Weights of a small mixture-of-experts language model, trained from scratch on English Wikipedia.
Experts: 256 experts in each of 9 layers, 64 SwiGLU neurons an expert, 4 picks a token, a sigmoid router.
Below are experts of layer 2 (counted from 0) of a mixture-of-experts language model. Rows are named gate (a neuron's input weights, with its number), up (a neuron's input weights, with its number), down (a neuron's output weights, with its number) and show model dimensions 0-127. Each number is 500 + 50 x the weight over its row's rms, rounded and kept within 0 to 999. Numbers have three digits each.
Before each expert's rows: a language model's description of what the expert responds to. This comes from a sample of Wikipedia text that the model never trained on.

# expert 10
What it handles: Noun/adjective suffix endings. Final word pieces ending in -y or -ary, such as dain-ty, guil-ty, novel-ty, Newf-ound-land, Pat-rol, usually before punctuation.
gate2:513515544462569545538510564563496505481468604503534428546512483492589410433455431479476468502516407570517499542403510506435516525532552541542504532411513545629517436545520486498604497496544477439539601469416496593546555437558600471485528455487538550449405461476540513484525360484535465544528602514508474464509570520461520489446543489433560597389510507504513486522518479497504450497478
up2:523621615474595491480498584439410393491380529529514529513489474477635398454456465519495487543512475552532456565470492493520543567513511557483524484391491501591553464546541513465507448528522452490549558424459497446549572443571605474533459442522498529514505501501538477470541411568541504558460448488465436487448575533512512451436527576498572547482587438501582522536472519495489478475475
down2:480506429514453426491443446381489445454520439422509495491554422484518539568590634510586581495441535395423498402555551460473443457534499510532501545531492519481455538485468522531504529479508566397524488541507465418484477459493482563570595578517494515434508524571490406488486489522517544488482527424508502551550454487503514521494440451519598462500486385425460468470524424556469588505591
gate3:459511495518442527542410464403638550500455487515406563519519522501593571517512519540517475398548574569516511479510448477497481470454584590493532523486455528568471510505535459548491550432464461562420463453644581417512507429550505471408426522516497565474386512512522499514510434496455546494524426486474479419508462469489560578555475495555437508501440549549554621485515455493497496464456
up3:534523532492520463483587560551422419477568480504585441488408532540475444473495487506491469569445425384533537499536624569471502550525396427449488469506529514488525458531515569442546464564516459532564558541378475547505540486471539486505599542465535445566531530493555523511461588486506497541417440476488509543590524509467426373405494487453507528429490506453449407552505473538577464489483
down3:536533464496507373418530449551466563474553497469526495462509565509531564637569510481532540426474601576540498482586485399419514536543521576480488509441458506518452528554475536473444405475451491455507467578570525469495475487529510551460483571502587551577507518466451394408517545427499467494566454595546487610537448413467461472495428463483502551479507465544492453539454453525579489476540
gate4:493457417488579468577484416512517522495479462539450456493478419493537517408486501508538458480466408557445526478458482514425520516552471411577571460486490501521505443495511426515465520591379440512575478475563477601498471549550497579501403522563554534383393596523494499581545503404520485510459506512465561497548478508522444468493525642504512474430511449579438551547512481534571516508457
up4:513502455495477469439462444514468544427409479459534474495427504506529539530608480477523565544557546432450472534520471513428464442492510486522483503477554549457556479467556493599479481452498474527551468504502586498551550419508478481476386574419455521427424473490538501564527518389550504379450398466479442506524505502470509469570486320540460537510428514462548456384517516501561424524427
down4:460363436526492555451429431536524545417502437484448539436521518457565479537502480546534489473577516557555457504414506552585446468495545535494546551549507509504494479524509487475506546521396518484434505510486456500501474429490525431509530542483599484477462617512604549467601528365612530441411493488460512450454520506522458524557558390491559522523488504425493557390447496450490553468551
gate5:523517526497567514526551486401384507532487582456491471477468508509495514560503501538469437520511412462441512527563519472555541476472521488454535570364475481505504530454491523553478546489501389604451491445544518389475335512440503520528476418522521604484502514581453520520442422438456530483542550500559510573542501411472413556409501566493471598517467488549477517435408493497493481513434
up5:411473578434509536524484476543577555479498485510462622555496505428560427555520485442512570599528528437510475546504563489528555404462466473493492614480490594531510575494456570539531487465453500466497473509433555437491517476490504435524523522450509589501540512500455445448544534591508492586560585413537535551505503444538464514397567547546438494480549422542574575605588528574531482515515
down5:520521464549576582538519503497491498469473596475506515451503468459475571526448498521575525445487571462551565452461578465432525484552482516472600565488511553516538511533382492537459645512515507428406510492499548479473515586496407489431594506366499536471580483524543422428493408414438519528458518532567559495510564505475565505503490467458548454580433450566461444479558491483447541442527
gate6:447538510484526506465459459507519479551511505525438448416449528499517520540445563477546533585498609536515554520564462445471513525469544565420507399555481417469423523549483445492534387483585545539552462550522520426472485513472522496447540519496503590521438553522489389485527509555470564394534546487401481516526561470485541408647565540523419568537454426468478614481495471516491517418488
up6:435489550484445494563530533462480458460422509521450524505488495543488553556486445538526450472447524496504586518512564421506452520562541469578535544536533482551498427523464494521491300547439562425509562487411404528489559545496466499555479506489521574644518468487469476473509529542603531417480476448513552531486456502516476524540490539527524585476564527597595510515626591440464517498554
down6:553497401409538450538425459607563469583622506533456517508467494401548561519456518496500448493490493498523474451539524569488514551569499585425486457505460497467556499497480415526565538424366529502488446547455456592479459418441580477553509561498538552545425477513573463499576602508537432489384552532527493448567539527472480447539512547525528505417507440489499501496526486579499557523535

# expert 6
What it handles: Capitalized short words. Short capitalized words or opening capitals at sentence or table-cell starts, such as I, In, On, You, Me, often beginning longer names.
gate0:461445488511537512532487493552412492503451565520537528545546480435544467500515475373532489631500472445373454520527475394514552424503502502520564425512567568468482395513488452480438429464424532470525455516495492492567464445416495495486476525455565456510540460510550532503474495423416498417578506447493477462420473541527528468544594444456532494416450491404448506507457412534504441629542
up0:488492591493594490499563448542414472536462556492601497415473466473590473511468503500465472524470583468507497486463543609532490579471476473529405469471511458506496444510515526544544529469583562467506449506622481577522541510477463444484552410529442610520539531503526555478495445515365485555453521489539506472524529558310488538549511433427539474489462488385422507437511476511483498499497
down0:470514442580493509481515415537479549548497445511545585554591449488526427500467611415545405480497546470501428438560495551449548655532572482524517458560558557543542494551405512486500518569543415420490510476501513504586542411555517524539578551449584491468519521483466546571452450408501523503499499498524614513482533494480472380513564511521519496452493493558445429517511442554546547528516
gate1:518353495481482560510535454480528652506492501531538606560563502529500447479461436443448471518470506532504502522475543542436488488414579517432512586479493560487457565449545528515517521575491474515520444480567575527518610483558428461486394461501464366495505576460471476434474495532444478464469538487598419543481399457478381539498580488558533473523542456540523512496570498522460506447468
up1:559530462503561467543584541553559491387506365498612494500504563467544531480495509507490531494461467475546510494480518479436541476524488558573509480571449450467424443436459524552497576467495468416539440577490537532451478548471367541530481471416498537488556438511487549491451512458482571559616464389463510487450423514606396524516469605515563542522464537428572512504481474509453503562487
down1:374511545547523491476562513462632500554473464478500499502538510619567542492518446436507453459573429545474510537499567518528560499520535463552550441540428449468492491513497418492511383431549516517490511588458501452469481515480519507436419544456569595568535386522504424393450481518396564535522500415515502488489521576568482540519382475487490423472495460426527567521440516481553476474511
gate2:546546492548576444429550472538567444476469531400487643495548562530508647416605470441538386594491605479505505465493582414461566515535416470438552414492535457426509547527490489483527497525506445514572465497562441455485509598470515530546431520462512566492531519478534436503466474457538455448474509470536569502502465534510447563517461487527478476508512459494475485510366535554495535496542
up2:458537491387381398479450466479522491522506552534498510454408487503431547516500465541583514452456426436580541570532534567463436505471523504545498455493483466428589516569456517376475593547511540503467544518625580556512577531464494489524461496537408539532535492394548426496529431509479487473503482512491506516577513506579461554509452560563414561557534562479472467492444499529538468564408
down2:431470448432464522520484553489427470502495516506488489469609358483552559520531551569462518443404518447506516565574551400644487498438492570513506558544444554512537433454498518628426518536521466422523544489442513518534510499486499545542471469490465507509492481450633515490547443475441446405481529507504477502495506429520480504478509630508427444506518441553486484580585480601504487494447
gate3:560529539462446469590396398535482511494507530578483439502590528464577506466450497501501560502468494563527506531421448535476527479534477451443574463510445428527535579516514494441429526535557494547581513592522541445575515409529521527520516506552471482566498435518491608484526507451489472560426529492548488501521491468475451483551430626539591556537548506546573532582600355534448510558521
up3:389494521485436423594514477537465503489484526519555580477461499545533453564483556550475536503474512459542591439560443430548505556488531492447530516481567569479444414470466545488552543541503507550402583488548435436533483445529412434441416505454364556451494482565503539457518542466523547512579462466407474428436520498545486583542508449506487466534585605522500513405465495463412450533470
down3:535499471541423439469518519488525440483501541534465450493602451490590444547545537503623552450522581458488458504533540538486533426501436457468521400470567453471482448532570510433564491522390544528485491551537473432449513501486389592491561485556473528584502587502522514469396442598530602595506482464516495509500493526534553545521502480452484480565466486499473477372449491520536608440427
gate4:502437488471455471626478420565464433548496538532563516441555463541546525576465490547478571561571590523500447466486535490451561504502421454438444544489467416538466469516494496566438460459403578472513475596559518499508523577476549492468485477409525446443543571515475444429462427398456533513472541526526516505433540444496538397512488465585518515482560460504492625488510549395579480502433
up4:505432523474502565571483537437509455505415510496501503441521485504525494484538537520461516427554565550413502371602435499412547406541496468505460521448540472545396488453572497454537530454496495465453522474440537507578469523494560420488505522434480443472475427507487439426495523471384489486501548544475482494529479432428553354404423493483483535461588419569492607488477489508537555433441
down4:648421517540549457539501530502580442494533595491502417451473553510524529520563497513575557469489530565499432643528460568510422500579518508450426472544400537509526420428549608505486498463539532448513510628446482497434494575524424540499454463524498498472434483529547510491498430501451442530556571411580428550493472481495459547565449447480438497458494521478548454429510530475474457537514

# expert 29
What it handles: Word-final vowel endings. Mid-word endings like -ore, -are, -ude, -ale, -ose completing a word after a short start: crude, Phare, scale, Core.
gate5:601472562456468576562414476483478497506416584526549547485541474515527469437455518489545558540554463581475510495465498544473467510462469410518444513584460532528609594431482523454510592467492416499533463523546517607458534468420431569556508492517594533477552538485477470499522383530421538512442465585495424511473448469429525454582474514478500559499505500497505422377507530441540591550478
up5:510540456519537518435521612420562480429477506472577565521479561568480489540592504468442396525425523479498534623371529464438551494504542469565574463548549496486549431454545521518534527499568446521471448568462448501434524411439517500540392393449538451537486495461483440432440462497563434470509554460522558477508513462488454487555526506501501499495508536407493582420459496479478465386547
down5:435461409382501452476439527471572504470554463570548430562448538522451491487453548374492513447542492504511435470511513465426420510518457438515459476519509504455524559504425466449499478486530494457435501584467587444544506435491555443562614534446473603569463521506446463449496448508438478485467478427527467374575431493506523549538548499534621492500478471511591507562567484552443510487586
gate6:512492546461415442537478515509502549613479405495488492406577508416531493426543475615484463516499549519516500496466524494488473511500471573521510476437376449526383549444499504442555458551478462504475433622495497480406455492565512498483501553467465580429429430514538461501519427449537481465628467426485495465572530608515489572552527537510473379523510522488432445480542479514569510455466
up6:512465413542520471551527539457372465583511493525508493394488502407484474420523408540469478485483570434484481483505571419472584557474479535549573558490543478512457538506439541546516549509455376554472396519483400626482530403513467448506504530409448556536492519562495453479505460482515528481568466516455540476494621512529372531477503532541472498512571466470575518476473526498489418435481
down6:580488455497537546542416529466471532502518524469466495610463418477490401504553443506482514506471453504401586536482462470471493472469535438504546452570469547402578440587504479558497507510516531415609477490497452405443497514390488507472529487523466460586590539517561469431432458508575460582465536505507508499560552486489545477509413494396518480451543533368609489528530435526514576501463
gate7:514373515505560514510540513408487612467530507545516435501529549529552502491483524420542510579561411548377443535512507516499478477416552517496504454559481524506627503547463518465495494499451543453468565424476529403478471497504499532459456509498508403388474504478509558569382439558479455504510525532541456502491453491516386480538461551561570514567502476446553468460504440541553556652506
up7:455494496451373418465597474453492407555472433446470578464526475476493525577498440545533546360470490451493463470516500482612495476448561571462543522431453563471551515474390455481493448558487594540535438523549569422482419535495568375545536480448473506550507473502457517594495597463511515476476472542530472475530478495521460573515524440501565456553533482504539509468427495486457396550506
down7:497398483474389485419487486480576526561446425551550508519473559548506480515505445507485416450502443555527519480428483493518535609437369592584526510470558503574411419413423471574448563592432546488458511518433511427458478501467488571455486454466504496561519507407437531562435528462501526475483463566483471449579508467517507382548585480467520462501462496511500554593473500520507485499505
gate8:551465405423483552473461518473529550464460510477485516523378434435467444504524467495540519562603520539541534488480562553471564458517447568530508548518564503537515543464523456531445478453553478375537472569469524440357592465544474564472514593427369516555574462473487556501546431489506564492533502548482603464470437490538554498502531477553535542551540431505498489413592428548488464509467
up8:461571579501463537457501450486621406492567454501552447513503468488576522513498545563537532487455532475473536600458443534510525423482542525546531481547443435435506569487417568394454526565567489514408496426477567531505521435491463603474525561545548428478462567455481419531517534443469458597479511446521363549478528428460454455497491509539446531548547493474495514504368503474554533428489
down8:534539428502555523476503490439429549500440512573526431442478589400548449520468494538506514459600541529453401490435528451465498583556424542407436536604528581454581490553473510504473482426477547482480545554449504487529631459538534482551489476516499513473448507502526467529501448459536483526446413623396550402582521511555483511493433561551521438491556495458520550460508499497451593451535
gate9:461505471403420544487555462485501565518475522467495519423568560564415468504510484462486518475450645457478409504450536546456531542593509530466450550428467485569576489471526472504519466403563406424598531459483420444575478533519452509469523483525410479530551453586499486511417514469485508400514516472487449545532509486500467516463487483506518504576382379449577493523447569413483452548505
up9:480418565572446458417517461459412335483528534476416478533438466506538506460470454542423525505554440537529530529534457503611417504528469458514478515524528526456508456553452481461459450545541462597456465492497600497504499508529494412498416495432629450524455485505558458526427555562551389552472433535442517447538573540531458454490459605562494491443467524525488527495483427512440448526484
down9:556519490532406539522555509357504514500421476508511445414598502624556488516540514463566508481507460405525482471396514472441426477541424580496453521447509569508478534593467462620537536471454485505506523517507598490525533526547501528547556416447505492524495480536565519542372520488419483494462466502605446581606517575496493500507562481485514496498447482498521566457482530572421438485529

# expert 20
What it handles: Plural and -ing endings. Word-final suffixes completing a word, mostly plural s, ers, es and ing, as in flocks, banks, funds, Following.
gate2:494513481560428573478478550564460553412510449468518441497459482484449537503578484414549496487448530553388601478613569428399479478494514556469506527488497452488487539464585441478545548513566521533544555501502515430567540450517506446400491454517489560568485411440498425492448432497397495535455518518520528592435526449534524519505448379436583486510390464443421520488499469518468558524512
up2:450517394510463495528499526576560566501457477476603512467500510533469440476543506432484454622579511456481611565466545554369505523408482419446581517529550495518530431522545465553444522520490433517510509539559459548547509463502490532477561478465494509560535552466500523505504365518553427477482470429503478565451471598625513588521482451432525448466476453417533404541469495496526526535567
down2:489503482570483514570518476502551530494522561472538474465554502523490484498556523508580582558476430538420545614450447499468497549457498511516552520545479484527526556498457472524484508381433340553449492382437490607463522531483466439455433358592495464583449529442455589536499455493514494555483551536550523540580497571442438519513482470454507508399522492514573445509450499576483567511540
gate3:496465470510480478510520496437481444538479536611481513463452479490435405488466444495467451513544511540496403443407478477476528494464491494541452454520517549474546526591500543537452434426489532622520546608437534485582456503615460503489550570451602483487490472444483501495510600513536565492405576491494482500491525612429499569454490437441557589475489532574565566473559486519492609398499
up3:529587473563411566515487542425476487470526568501482453379440511430412467620383448400478524468533515499484470538477457515428473492595503492448444559554519532495471482590469565543528584429471512536523549534497570534380486500547524525540597538550474527457590516459547522492487484444518505497440536484465482478453484546631509446505478470545493579474473522540480578553580479523513465408531
down3:449450500532512446538464432558475514483520359532533480597532571446557643433609518543494478463473497453573460476537459417524488490468540517501530520506542492525505570386519500586438537498499523502485463471562475498550556497527454493454548519479492473463516482500521469603513343560402528531515440453509504488562550476474563418497433497498410388572479424548473552525512547511560476544445
gate4:530349525526535464514515566502537553501492484524461518461563445469557517481478420506464435497566435492397522500525512489466484472379531515489631461468463446502550462517518614581490494435533463555552558599482528517448472486450529507428474546439459435526464497416446472478511445572485457399559557468530583492467570457469537532461463556414491477496389517524527416476441502540483577586467
up4:599569444476508508478500512467487542495548533461554451556452487463550458512562598475544434526463528569452449445551487466406592509519503522526413528526460542569591542465559460501600495520479529460474495398497478408590459570491466381531559506526503459445577484488609536562441471511464497549411516477480462500563414567479524529549487450485531491512629552480520504589495433502541499416444
down4:444512443553533450487491553557409504530450487467484492462426486536650465477511429556593463551493383542500512479397477453538511488506548472520407429536473523567533532452510488436425446411464527510496601464570577512421487581484480457542556483506504505554522475559575565485615462473473463482497570461442452455601534501394520541520541504506545573541435574455490509492493544550443481476544
gate5:521553474594418547501557499446534484373574533502530517442491488505488577457442442589444477467497531403508491534518464538410554521477487496558426487606509442418546566522478517478448421503466542491514512502403510516515526490478418545455615517470432495463535454434509510475545506471421553457537456523537461525396457645458564549556463500495507479494439537464531439360523468557445501488509
up5:540484609408457458529459547525447490584556509499515493553553550486568448434559519475539433497532452566565529554499480522567478488495522536511469482445491461563535440450484525502506500487499496458507555545493464532517530489564432427549426440518506492530431575534437592528436467548457505370471490442505474559523571401469510546376478475568540612553483529527560515565425636443460539430434
down5:499465416491453498525524586417454481403520597471459535463573511523528471490531521460545485542559571546478468393532565451502425589512546527548495451559464503381498440465545489446428445499482463530501419475552478524420522496459514553384535486435574413418447535433467467454493418497443517502566531558552561560426455514459503447468394437453498482401442506530550454509506440485563486502495
gate6:379521439506553430427455493465546527521478443472463451537445447528512518473526490454422423468492486475559502539475517481485442521620521581473403523548522477490450498469507494524586536514552449503514602492529553438489626476511471464513615502458488470442544604470562472502450438500506478562534503479423435596581472438492381454419412453452566512513569560466490508435481480555516520530421
up6:549448568535356510615427488535542503499444514459484446493461525490423517474543586432549537470484527476609502558561450510560488500538515448484578513545431513498513483470512532612426539480456485481546476540591501458466518578520476484463596504519486574477442516444408428491449486505582456571560572483526587535473465457473394535540500568489484515488476501542518416527393493551607535532444
down6:539585532553557456433479571493533494470425607513471486437406448532433417576412592552572572454490474547590410548552459490497439510556536518426560535495535462460470476444482513457640436552432552540543497493496517471473450396435492515558511487489536472406443495424472583465522546502447428464499489492492463432492483497535502478482516450457526480485549530573521529474476590541413561544474

# expert 53
What it handles: Capital C initials. Word-initial C or c pieces in names and terms, such as Census, Cables, CNG, plus other capital initials like D, T, F.
gate2:462532463402474517458491494472530568454452410493557498428421500556559456529499526458553432463494496564404491484484436446499568510524468474506544474522435510486472581591508407467457560493502511437598501480477518456440566520609440542499473534499514582458405463530492512463518476499586499525483434478448482471544440461575542497565564574553449519403562605587464555464557403606502452504539
up2:507422520544419490452505490542499557528494529496414566480559450460457499479510528455471526504465585514625552534561556514526479489458499574441502437430565438557584505460522536543531530520518542453451456483447594498550469465467560465493405459587444418529565501409503514462463543456442466487602519495579606515476522417600513515429491495484588462564410482472532546469492623485545423486528
down2:514485476457473397485539518528444535336463533556536485455532575533480535450551431553476457511514497492603481532428485507478523449511505468478527567423498516550438551531393443649389531446392503482509487530448481565499474537455497481521495474521563523472544541619567517402478511440526516512513434475544404523531491543523535452490418608516482536493485491440511548429561517500546560492426
gate3:528404570456493511432492496488510532533488409498521547602463445501568567431472542519447551492543483456413570506441488464503505475460511482566528468578507523531522519480526443556464451519467541541445422504520564447453479605544506562477520433548574566545491508506501445383492570514463412528423468420467533514504508456461505572460354457538501542398459521566555565450513485445606449411524
up3:520491509585488542506447517516453514499430491503530431463452620457424479666505402552508443459515563487588553420499465449415508557559545540513517493444540528523523442530493479547546456480590608485495517505424454530461516486504524476493467582424566559426484471565428492542496557463513521448489546549588458530485555480516427486429536544507518490596424497464555452479514608551453577563491
down3:471510431445385533490560504467464545526438452586522526483462470435435493455491489570530467579432518504421572553487442455447515576483426505349572475476476439486435563481507493494511607430464485502495608533583550571451542381517524535527445471523563444583437515507472472463481531553496506498450513478448532494466428528578570520529476452508507631528485536572516502535568548524477478572520
gate4:462534498443532557472661471436515538495505462505441440492468506544505477466516528460514533508404451443436456525490471577469472485449507472527543545587456441524584505503545446478559446487543451499442514620448542622571517441470559569500596462505435515464523538499477555472427483476487454529553513527454474574505437519413541426460537490391566360492425567524541448529493438537488429511479
up4:388447527565532454459509515442518436565514502457391497551510555451442514467419541491455463555548427540526390524499425514507460518451490500517467523358507468503583439522544487515554527559525522593487478522386579501463499445399496477503561444541481509480478437526455433475487523450415470502517448517545475565560450542438515530502449493496444463591419478529562403424397508428487462555503
down4:485418512608530501498448530515496377567548523550488533510500597486424514345451509413508463477572494477491475462546536531579527474497499593478490427447489430520518525480506521520630462527470442504572490578407485498446436538522518509548528471529451482449421479556481573566589432473473474521464402448480495411388550510521493506523494478475517447503487463514577537452399464501432515429518
gate5:512463549506531508498496561414437523497562483507402630513501486490437482583492454512533467430463464526522551479483498492539530534471472421442517497578526460543451449488580533440499544457396523535675526526589465505507478465539433495605449507617448456543510496402524553496501497513503454550536481437391420452493461470466479545566424478490488497575456486546527472441554583452428532560546
up5:563511552461576484495549513528384529506482470509513507545555508488497610512470631437440561438397555600490534492519485510437520526463538520546487545558489475460581535464535514533513536562419453440460487498530451522523531590493496459469566392489528529432457548495488494425396492414461462457444386415525518407510450448414478461508469458520535559389506439533545474441468539497522499554566
down5:532448470508527455468466466455505589481591489477463502440491420510471472480528448576473501468510573478630530528525484503550471542553434506497471492438598557421500445509447586519426473588486468530406448482573494479480450522479504540482502500450415467435359519437489552463427526543438386486544449423496510510522454410455580504557476419548493589455492469489496474501568417511528471550391
gate6:414438563577460403458482526507499576439464551460395513495514486558482541491513515508494454551525419348493448584542518492549455524435476513548523569458539487500445517496478350558481547442479516497418493533614536499395535412468534485452528590406425451514542418486541517550541487500482502519534493507473537502523469590517549457462509463526527541409458550569550433434486537523549513539467
up6:480475454476463531527489555515514442515483503473524519412452469489507437542511445534500471422452459563475376506559430548476440402492521505552494530493554440538496480511617441528493534528472647462538380477520457545388483453614451459496564451472556502554403492493540491527616558547477544457499450520537540421571452553603453470494556475515562515588552541559477469469478436512535531511522
down6:522567464431475526549521567470398514484439404483491551477499471535535463493566498494509499398552486531426437503518511548441479517532487429459527479533519465507445486603399474487509516540544549499540532522445588511434436445528403406505498411417466532435531474463490474418549524486550441475504531517545557556528484514504442578507380515472441560491462578430375464569385415457517497447470

# expert 45
What it handles: Spaces in dates and citations. Spaces, comma-spaces and month names followed by a number in dates and taxonomic authorities, as in Cate, 1973, July 13, 1982.
gate2:557511422480515489523654458493462473504513459449481434565426428546538525473431486489490489538509561406444371487488497505531473531493523506498477593452477441596550449475534496428514566609463524505515493520416464542552477551532415645506443411533468444490430458518541505516507496438540505497492472544527436562496469369539552442452555506496441514509572501581541512490497498518485468622474
up2:464434554492433486520411550495596550535487488523469580355553561509464508544479544498567418485563419559557574465570503557526417396531455505550472479588579566423407452551519514543532483471486455515524550482503501477423507547476559465475420598529525489472575444432468568470465491526512435504431474419456607503446521524539448508521485503464486480528456521451443499527500590522572562473532
down2:447481456567489497501602486504452457568447499536506400520473525520578519506382487404474558441472574446477511544482547476425565494478431510467483535494482594577554489549485533421547486490522551497421528565491463410522564455455459537613575488485462510543590477556501475437534586576463450401489480507561415486461397443489602489439487495460560509529533517523514445490527413489573487531438
gate3:535470511516565565470447536558487538472530601465479517496345481491465542494539498554503511505504512562559414597458447456489452449442513553582562576542597464437381461477547492429507390487488535553522423421472543502473473546512567450575422556559483531486409496498536531557544522459547491544529464466547524481522467523488494545459511448546468484416450528520463508554525525613517582559611
up3:517544484488469460511468418481514448569521491415472508575589561543660530487530495522496424518490543495415589400610580479523550540608501422470456438512522476434470531545531499562446555505495551446479545484587470486517587520452476513450566488495552534575581504466449529441512477513420486408446452467563547584520515446599467427482498534460486567537491486477501476460417554463484526518448
down3:481516399477537500587505384478457608473506496545491532470549476455470548430485518584475580537455501527540469510483427495506489532450454527442531571379491432499484603486622460552533483510487449493562520505496565499502480442430389506497432399505552440507506494511504561437519465545438491485523363490579436451523557499472567499571432543491522491483578570498432472546565541421478465552556
gate4:493544558533458530440453429517475448514429498405512436527553505520440455508448563492535492427494439539507503453515571498578492569486526507522437525491517432506506515539467546500439487569504513411521554477483550534577407622428435448511548507551455609536542545552485483505474607478470377555538622487560465579466434509490527573505485453477563591473443446510447529525581393518515541536443
up4:594556570586428581447506505574538538453447527531528577529551485408494492551496487512515460487568506443490463514557371469510503480496511441470448520531389463486497513487566496458528462510494526524553494591396405447464548465467575541535483452483439473473469505494492498448498444424529410508523517506429527617458413502457459535521421594473479510606526502505574433544479530438360532497501
down4:557517568503508452427451503397431453595530422480605435485526530552513565525489384485441492460449530469543606458480514495519494495551455504547527511465444445501456527570545486535632475491519473528503524541607458550469409483526539582465513423463539567522526509409542550509546507509506611495553575509482480504514505515517437588440516507519487584566453462616557581487595532534513470532520
gate5:415412529579471541359470475491499425414456491433527466465515478558525532558489511514400445523403530439547486453579545481500593496430493498523534468464511533515534498482581461570467486493455554495514515556524513479524457546461593557508577450399511530473438392555553568512459483447451533405479502427550500428488607517496465469538550483524473555465401530471499448438456609498454527468534
up5:471463501513531493370402457479560450470492501480531502466472536601539470531480451510425439576499494447602488441463532532534542555434524572448507574536510480434561502542565501552437461525526549434562382500543494482550475561479593474456463552461437524483439424493534535425468492467449531502493466514530465454434569455476438462538527500536431563415479539469505408366428571481493599549532
down5:454418591521555500572492523403414531492529487472481467482560524496502493441498492501448497517474491604489467427487448442463429514530540582385425532512473506527537446407523471526466526487508508589552501527492461509488493468523496466518479392560518480512440437566538496516508448580526454543409490449640480528562458560503531463437447378525418563560503504585546535510484572545546432612431
gate6:497503481414505479451516560511534611381514467564563455434455446434519496551467476537424522519539429565546516561515513533496533607524517458526433557446480575501558562535539534503533551557482584569472554549423509489550505359519477553549463513501527372537513442501484560588552576515514612505444516600506524528471477441560428452569572446525541493475483469527531476444476440518538466538513
up6:393408515426563465581489437467522550456446449521501546560548394492524537516520564470479583458538533543492505507492439550459584470450478399467488496498515459486464463532433427452458547486533509488427528520494624517520518522484513503572545482522645405478441511507551538453560483498449562537587518588440539463615502451484483432479516478458589563452498471508471448519518532498533514358482
down6:439519540428504505573486538523615451512581443469394507463500518496426513440542454471470542483595530489439503486425435518515593534497416406548502547408504463537583594520509437448562504588573525496545523469536446508537462483490480456498507517407546453373521527478466446608493529490562497453525516484551544510509537503475528542619436483428432546515533559542421589463511501555507445515546